Weights of a small mixture-of-experts language model, trained from scratch on English Wikipedia.
Experts: 32 experts in each of 9 layers, 96 GELU neurons an expert, 2 picks a token, a sigmoid router.
Below are experts of layer 3 (counted from 0) of a mixture-of-experts language model. Rows are named router (the router's row for the expert), down (a neuron's output weights, with its number) and show model dimensions 0-159. Each number is 128 + 32 x the weight over its row's rms, rounded and kept within 0 to 255.
Before each expert's rows: a language model's description of what the expert responds to. This comes from a sample of Wikipedia text that the model never trained on.

# expert 12
Commas and plural s. Commas after names, dates and clauses, plus plural s endings and closing parentheses or pipes in tables, such as Worlds, engineers.
router [136   6 136  99 128 166 219 112  86 110 130 106 117 123 110 156 121 151  91 157  76 187 107 156 132  95 154 157 101 111 184 139  78 145  82 202 133 119 157 169  99 118 142 172 163  96  86 122  84  76  96 111 180 127 128 102 141 127  93 158 144  88 217 139 167 132  95 118 104 147  94 151 145  80 110 107 109 179 132 120 112 123 115 125 161 109 138 115  82  93 114 167 159  87  57 158 119  84 128  92 129 152 104 160 107 119 141 142 136 151 170 116 123 113 114 180 171  98 153 118 173 142 102 145 130 122 162 164 150  92  65  98 109 140 110 140 121 143 114 143 104 123 119 131  98 111 112 173 162 129 118 134 152 205 134  83 132 116 172  81]
down0 [123  85  99 119 125 136 144 155 150 194  49 116  88 126 160 105 134 120  96 158 155 136 168  60 134 159 129  84 177 110 153 149 110 102 117 117 140 166 125 117 166 126 109 180 111 141 138 114 162 158 121 149  98 147 162 152  96  90 121 155  38 136 164 107 124 104 111 153 102 132 200 199 175 151  96  67 137 133 140 165 126 102 184 137  92  83 101  99 221 170 138 206 105 127  76 127  80 135 130 103 180 114  79  90 137  91 150 100  84 154 133 175  97 152 132 183 131 113  83  81 132 116 128 120 126 120 117 136  98 176  52 113 160 142 113 111 149 128 105  84 113 153 121  97  85 148 146 150 102 117 148 111 144 181 114 151 154 157 130 147]
down1 [ 96 185 138  84  70  87 118 137  78 110 152 175 153  90 156 169 129 116 146 116 121 168  91 137  84 120 115 211 196 102 134 142  86 151 122 139 142 115  77 134 128  85 116 105 115  91 165 137 171 130 143 113 187 166 150  70 150 145  78 136 114  67 160 158 135 116 122 110 171  76 137  98 115 148 160 145 143 154  91 126 115 116 156 127 126 127 108 132 143  69  88 130 110 141 131 105  63  90 161 128 154  89 160 125 165 137 123 151 151 114 121  92  83 136 168  66  89 186 168 118 175 172 123 156 116 139 108 127 112  84 126 145 118  86 182 172  31 137 154 154 119 113 169  91 131 140 136  56 137 175 200 119 117 135 144 119 185 132 139 150]
down2 [140 169 136 136 179 136  99 131  95 145 156 157 133 148  83 101 140 114 119 113 159 161  89  84 167 101 138  94 129 115 110 111 163 136  87 115 121  93 110 136 138 129 120 112 124 143 186 122  91 156 142 179 170  66 171 127 126 120 141 139 117 136  73 134 130 152 116 102 158 129 146 104  82  90 161 159 125 119 146 111  88 101 122 109 155 133  95 124 109 121 117 130 129 193 110  60 174 132 193 191 137  90 157 147 128  97  61 144 148 118 109 109 149 140  90 121 131 180 165 157  54 107 171 164 103 126 108 147 174 112 165 113 149  47 103 100  54  72 129 169 167 166 149 120 159 143  81  71 135  99 175 116 143 139 134 194 221  86  77 175]
down3 [131 134 168 142 151 107 139 155 185  79 135 119 130  99 138 136 108 123  73  72 147 128 117 144  91 120 155 142 147 120  97 159 122 156 162  45 180  87 115 159  87 100 117 159 156 107 211 127 146 120  69 143 153 114 139  39  98  78 140 148 101 134 166 135 175 115 161 100 162 149 170  87 157 143 141  76 144 186  65 155 114 107  98  98 147 143 100 153 147 103 135 103 147 152 103 185 129 225 138 174  79 133 115 108 136 123 100 127 134 133 146  85  90 126 121  96 166  77 196  99 109 151 117 144 106 157  58  98  97  87  98 167 169 102 118 139 144 153 133 156 144 147  60 157  98 150 114 157  95 142 149 149  94 126 166 106 155 107 158 112]
down4 [119 127 112 150  97 141 137  92  89  82 137 158 133 148 121 152 111 128 115 130 147 115 211 152 110 106 125 205 188  96 108 174  93 156 115 181 167 115 156  68 161 103 142 157 114 107 106 136 107 108  96 112 117 145 132 122 241 135 109 119  83 133 166 177 145 138 157 143 132 120  85 119 154  99 103 181 114 152 118 151  89  85 119 116 119 167 116 179 122 115 141 147 123 153 132 157 113 179  86 128 138 138 127 195 174 178 116 190  97 115 136 140 118 106 142 123 132 136 123  80 159 155  61 100  65 116 116 125 121  21 102 174 136 166 152 116 117  87 161  80  83 137 192  97 110 159 101 138 109 140 129 112 109 134 135  93  36 140 114 140]
down5 [ 64  80  47 110 138 176 119 152 158 137 141 114 115 158 125 122 147 124 113 190 139 160 114 164  96 128 125 145 160  93 165 177 178 141 145  73 130 173 111 106 147  72 151 143 140 121 142 203  97 127 160 101 140 150  94 120 105  91 118 117 172  77 113  96 143 129 171 174  66 115 114 151 116  81 136 148 108  88 118 186 163  88 125 109 149 160  46 182 117 180 123 155 129 168 195  98 122 141 136 184 109  72 127 137 116 153  88  71 156 132 119 180 114 118 167 125  90 125 117 121 136 158 164 157 184 132 122 121 157  97  55 110 103 179 136 124 143 113  95 125 130 132 154  66  85 101 139  80 145 116 180 119 129 130 146 144  63 109  94 132]
down6 [123 172 151  88 120  76 127 151 120  90 118 190 101 123 128  63 160 147  89 141 110 128 192  88 103 158 166  89 153  79 137 125 110 158 118  92  95  99 172 107 102 134 138 130 115 106 100 140 118 117 159 171 164 143  95 128 170 110 116 154 120 142 141 168  93 117 166 162  96 125 144  91  92 122 154 174 125 164  93 153  94 115  71 124  82 159 207 172 106 187  97  80 128 102 189 159  98 165 148 147 125 210 147 157 119 119 190 126  86 134 129 136  93 178  90 112 136 143 140 134 119 174 163  94 137 124 115 112 117 139 128 118 121 121  92 106  76 179 120 142 174  93 126 133 136 110 161 155 118 148 118 178 121  56  87 137  38  41 143 135]
down7 [139 128 124 115 159 105 152 121 124 175 101 114 121 153 124 127 165  86  80 135 153  79 158  64 127 118 124 111  97 173 108 121 120 129 198  27  87 138 135 123 110 137 147  98 197 148 164 180 124 105 125 120  59 123 154 166  90  67 174  85 192 128 144 148 170 119 177 128 142 153 173  98 153 152 105 121 145 112 166 135 171  92 112 110 134 156 237 133 121 120  72 122 117 136 148 125 134 167 142 107 108  91 117 154 102  91 138  96 103 190 172 124 154 159 171 121 122  75 148 163 131 105 139 121 127  90 143 120 102 212 109  91 117 134 108 132  90 148 173 121 109 143  93 119  99 133 140 144 135 177 106 117 164 151  68  64  73 113 160 112]
down8 [115 109 160 132 192 129 190 142 150 104  62 113 153 115 184 120 163  74 147 125 113 127 137 159 113 124 142 145 115 136 138 145 114 159 161   0  75 124  90 109 153 178 126  91 142  96 164 110 186 136 122 125 145  75 121 172 136 159 147 136 130 108 132 130 112 154 156 159  97 153 137 106 153 136 118 102 130 125 104 103 115  73 102 142 153 164 113 115  74 149 160 137 118  94 124 159 137 150 159 104 159 123 128 102 101 110 133 139 128 139 135 107 132 141  52  95  66 163 150 145 149 106 105  85  95 152 111  64 100 161 160 162  89 118 153 171  91 170  85 137 106 115 146 126 153 135 181 139 205 131  64 125 180 161 125 109  67 141  83 148]
down9 [118 154 148 129 118 142 166 152  96  91 184 166 148 100 104 119 130 135 122 100 118 124 131  95 165  91 140 126 117 131 113 125 148 170  96 141 111 103 106 151 166 132  72  73 221 118  43  96 108 116 153 173 165 117 147 167 146 143  88 104 147 131 129 114  92  84  72 126 162  98 123 116 102  88  92  67 101 139 111  83  88  86 121 146 151 164 160 122 158 103 141 129  91 107 184 143 115  52  95 152 118 150  96 167 112 117 165 105 133  82 136 131 103 101 107 145  99 127 151 152 131 152 126 125 121 157 154 149 132 146 120 114 133  87 163 112  82 146  70 220 123 203 152 191 172 174 133  87 162 145 160 177  97 136 127 105 110 171 208 180]
down10 [152 164 104 119 121 116 108 146 144 154 164 161 127 139 128 131 136 153  96 115 169  81 145 128 244  88 153  78  88 116 113 102 134 123 163 111  73 118 140 132 149 156  89 125  94 141 130 121  97 113 151 106 107 163 158 162 158 146 140 124  86 114 129 201 122  99 117 134 123 134 146  98  88 114 164 159 127 136 162 114  72 109 100  92  73  73 119 185  91 180  96 113  75 104 149 152 165 138 151 233 117 189 132 123 101 126 129  89 120 105 149  86 108 147 110 186 126 118 157 201  83 147 117 106 136 109  96 155 121 172 141 130 189  90 106  87  90 111 157 152 169 108 121 147  99 187 113 151 127 142 125 125 111  79  78 167 141  42 145 168]
down11 [154 168 119 127 127 113 128  64 156 166  98 145 176  66 118 111  76 127 134  91 160 124 109 174 127 198 104 171 160 152  92 175 179  81 116 176 145  84 103 150 140 138 176 147 109 127  88 136 134 112 133 111 142 163 107 164  79 105 154  63  76  32  77 148 159 163 178 166 189 136 117 135 126  89 129 146 178 127 134 134 162 108 118 105  96 128  80 138  55 122 128 112 117 148 119 130 105 116  74 164 125 126 181 144 152 144 119 143 102 117 132 109 109  80 107 112  81 104 111 144 199 134 133 116 131 104 133 168 141 127 158 160 117 220 140 133 145 181 141  71 129 134 169 109 105 127 115 134 122 145 126 108 159 134 200  99  53 118 103 123]
down12 [ 96 197 131 129 130 168 125 144 114 125 131 164 173 132 150 127 127 146 125  97  82 138 117 203  95  78 122 127 133 130 103 114 102 138 165  33 164 111 118 102 144 195 208 158 133 133  96  84 132  86 147 122 134 125 156 146 123 118  64 131 105  46 111 134  88 130 150 161 142 113 129 117 172 134  67 102 152 111  49 143  90 136 111 147 169 146 130 125 110  88 122 134 114  66 139 142 156 169  77 155 122 125 153 135  89 130 108 139 114 157 174 155 122 173 118 133 127  97 188 157 125 208 127 103 171 131 124 125 120 116 115 117 107 148 166 113 121 198 132 151 133 137 136  97 175 142 129 147  93 115  93 146 102 138  91  52  26 125  91 181]
down13 [142 109  73 154  84 149 128 158 149 159 143 144 170 110 165 148 130 149 153 126 133 134 138 151  62 116  68 165 136 138 118 117 158 147 173  30 137 143 111 116  96 102 143 131  91 111 155 153  85 115 115 129 134 117 127  93  92  67 138 173  65  71 100 109 111 142 162 158 162 133 135 115 179 141  62  91 174 128  95 182 114 141 141 195 153 160  85  78 158 115 164 126 151  64 168 113 188 176  52 110 154 125  75 137 110 101 159  79 105 137 118 185 134 169 168 141  88  94 117 124  53 166 162 102 133 157 157 120  96 181 125 134 144 136 119 160  73 143  71 144 117 137 162 132 150 135 139 137 103 139 104 134 114 159 129 145  59 126 142 145]
down14 [125 177 157 144 198 143  89 121 193 101 142 195 120 111 135 162 111  89 101 123 140 168 101 122 178 196 168 136 113  96 157 149 143 117 130  92 108 142 156 101 114 130 216 123  92  94 102 118 135 103 110 182 133 154 143 153 182 123 109 119 195 179 142 119 100 189 123 154 112  82  80  75 137  89  95  85 109 150  70 151 176 109  83 148 124 123 144 112 142 134 112 121 130 109 151 109 144 208 112 127 113 168 116  87  90 118 141  98  62 109 102  92 139 184 125 175 150 144 110 118  49 122 131  97 119  98 170  80 111 164 134 136 147 154 137  52 119 125 130 107 140 186 127  70 109  98 110 167 114 119 177  91 111 116  93 168 142 125 129 114]
down15 [171  76 126 125 112 102  93 122 165 162 159  88 104 144  71 160 139 123  94  74 134 106 184  66 115  80 112 163 183 134 115 138 171 213 135 126 134 149 115 161 140 149 107 183 157 124 129 153 166 122 144 130 158 117 116 116 163 105 140 125 112 160 157 190 170 136 119 128 116 119 100 106 160 132 144 171 134 182 135 129  83 120 166 175 108 161 134 146 126 172  90 124 126 156 119 104 102 122 109 123 123 142 117  52 109 133 135 153 139 139 154 217 129 134 134 100 124  70 122 109 196 110  64 121 103 109  86  96  92  83  61  95 123 149 103  67 171 138  91  71 119 181  86 135 100 147 134  57 144 126 201 133 115 138 184 144  70 130 125 114]
down16 [160 118 107  79 131 112 168 159 142 198  76  92 120  87 112 214 150  86 160 127 155 176  66  85 170 129  85 154 136 129 104  64 131 114 126  75 173 135 154 159 107 123 112 127  94 122 158 131 113 177  60 119 144 157 123 110 141 134 198 205  99 177 144 113 216  95 129 154 130 154 148 120 113 144 121 107 124  94 138 104 143 153 122 177  93 128  73 116  91 150  56 122 108 127 147 111 158 140 151 106 148 110 112  85  90 133 102 106 177 165 126 139  90 129 121  94 157 158 114 127  88 152 142 139 117 128 122  71  86 124 110 109 153 102 154  91 200 130 113 109 166 105 147 112  88  76 147 137 182 129 138 159 136 153 181 185 126 141  70 126]
down17 [ 99 138 152 111 103 148 139 127  90 135 191 142  69 101 131  94  63  83 149 114 109 138  96  90  93 106 100 152 197 105 137 103 149 155 187 170 146 152  79 166  98 167  90  90 172  92 101 137  59 162 167 123 101 134 117 190  78  89 142 130 170 108  88 115 127 101 107 118 152 171 147 101 138 148 111 108 158 121 113 170 113 111 152 138 107 178 154 119 113 181 131 102 144 106 174 111 122 121  88 128 132 130 134 161 125 143 205 128 122  83  91  99 135  77 102 147  51  84 163 123 153  98  81 157 110 164 147 138  90 184 135 170 128 190  86  83 140 107 106 193 147 108 133 102 144 117 160  72 127 192 154 147  90 175 145 145 167 135 114 111]
down18 [101 111 154 135  82 111 149 150 157  79 155 142 146 135 146  90 124 130 157 146 113 172  90 178 139 149  97 151 146 184 124 108 114 120  89 128 126  99 123 148 109 143 137 101  62  32 129 118 119 176  96 164 131 121  83  79 104  86 164  83 161 150 109 124 147 111 148 132 128 104  98 172 178 135 114 188 145 116 119 131 151 122  71 126 172 194  75 174  88 115 169 149 163 183 111 153  87 147  68 101 111 139 144 115 131  88 158 155 150  88  84 114 148 130  84 162  97 132  92 133  83  98 121 155 140 120 125 145 175 113 215 135 104 218 125 114 146 132 132  83 155 174 134 148  51 137 154 107 124 121 128 190 136 135 174  66  94 130  96 121]
down19 [106 136 183 155 170 127 104  73 173 106 109 124 166 132 136  96 112  99 110 109  96 151 126 142 124 134 127 117 124 174  98 161 115 123 112   0 167  92 114  71 137 166 121 167 153 108 106  72 126  80 161 150  94 166 133 149  73 146 166  88 115 103 111 123 193 145 198 105 139 142 123 105 133 113 163 111 111 123 114  88  57 121  91 139 116 128 111 158  82 117 154  79 138  98  76 173 129 134  98  94 116 125 170 158 110  96 138 134 118 124 141 128 154 133 103 149 129 113 121 120 134 129 108 116 221 110 166 143 104 135 175 115 135 183 147 148 166 169 138 126 112 148 143 113 130 171 157 157 168 111 148 172 170 139 121 105   0 155 100 130]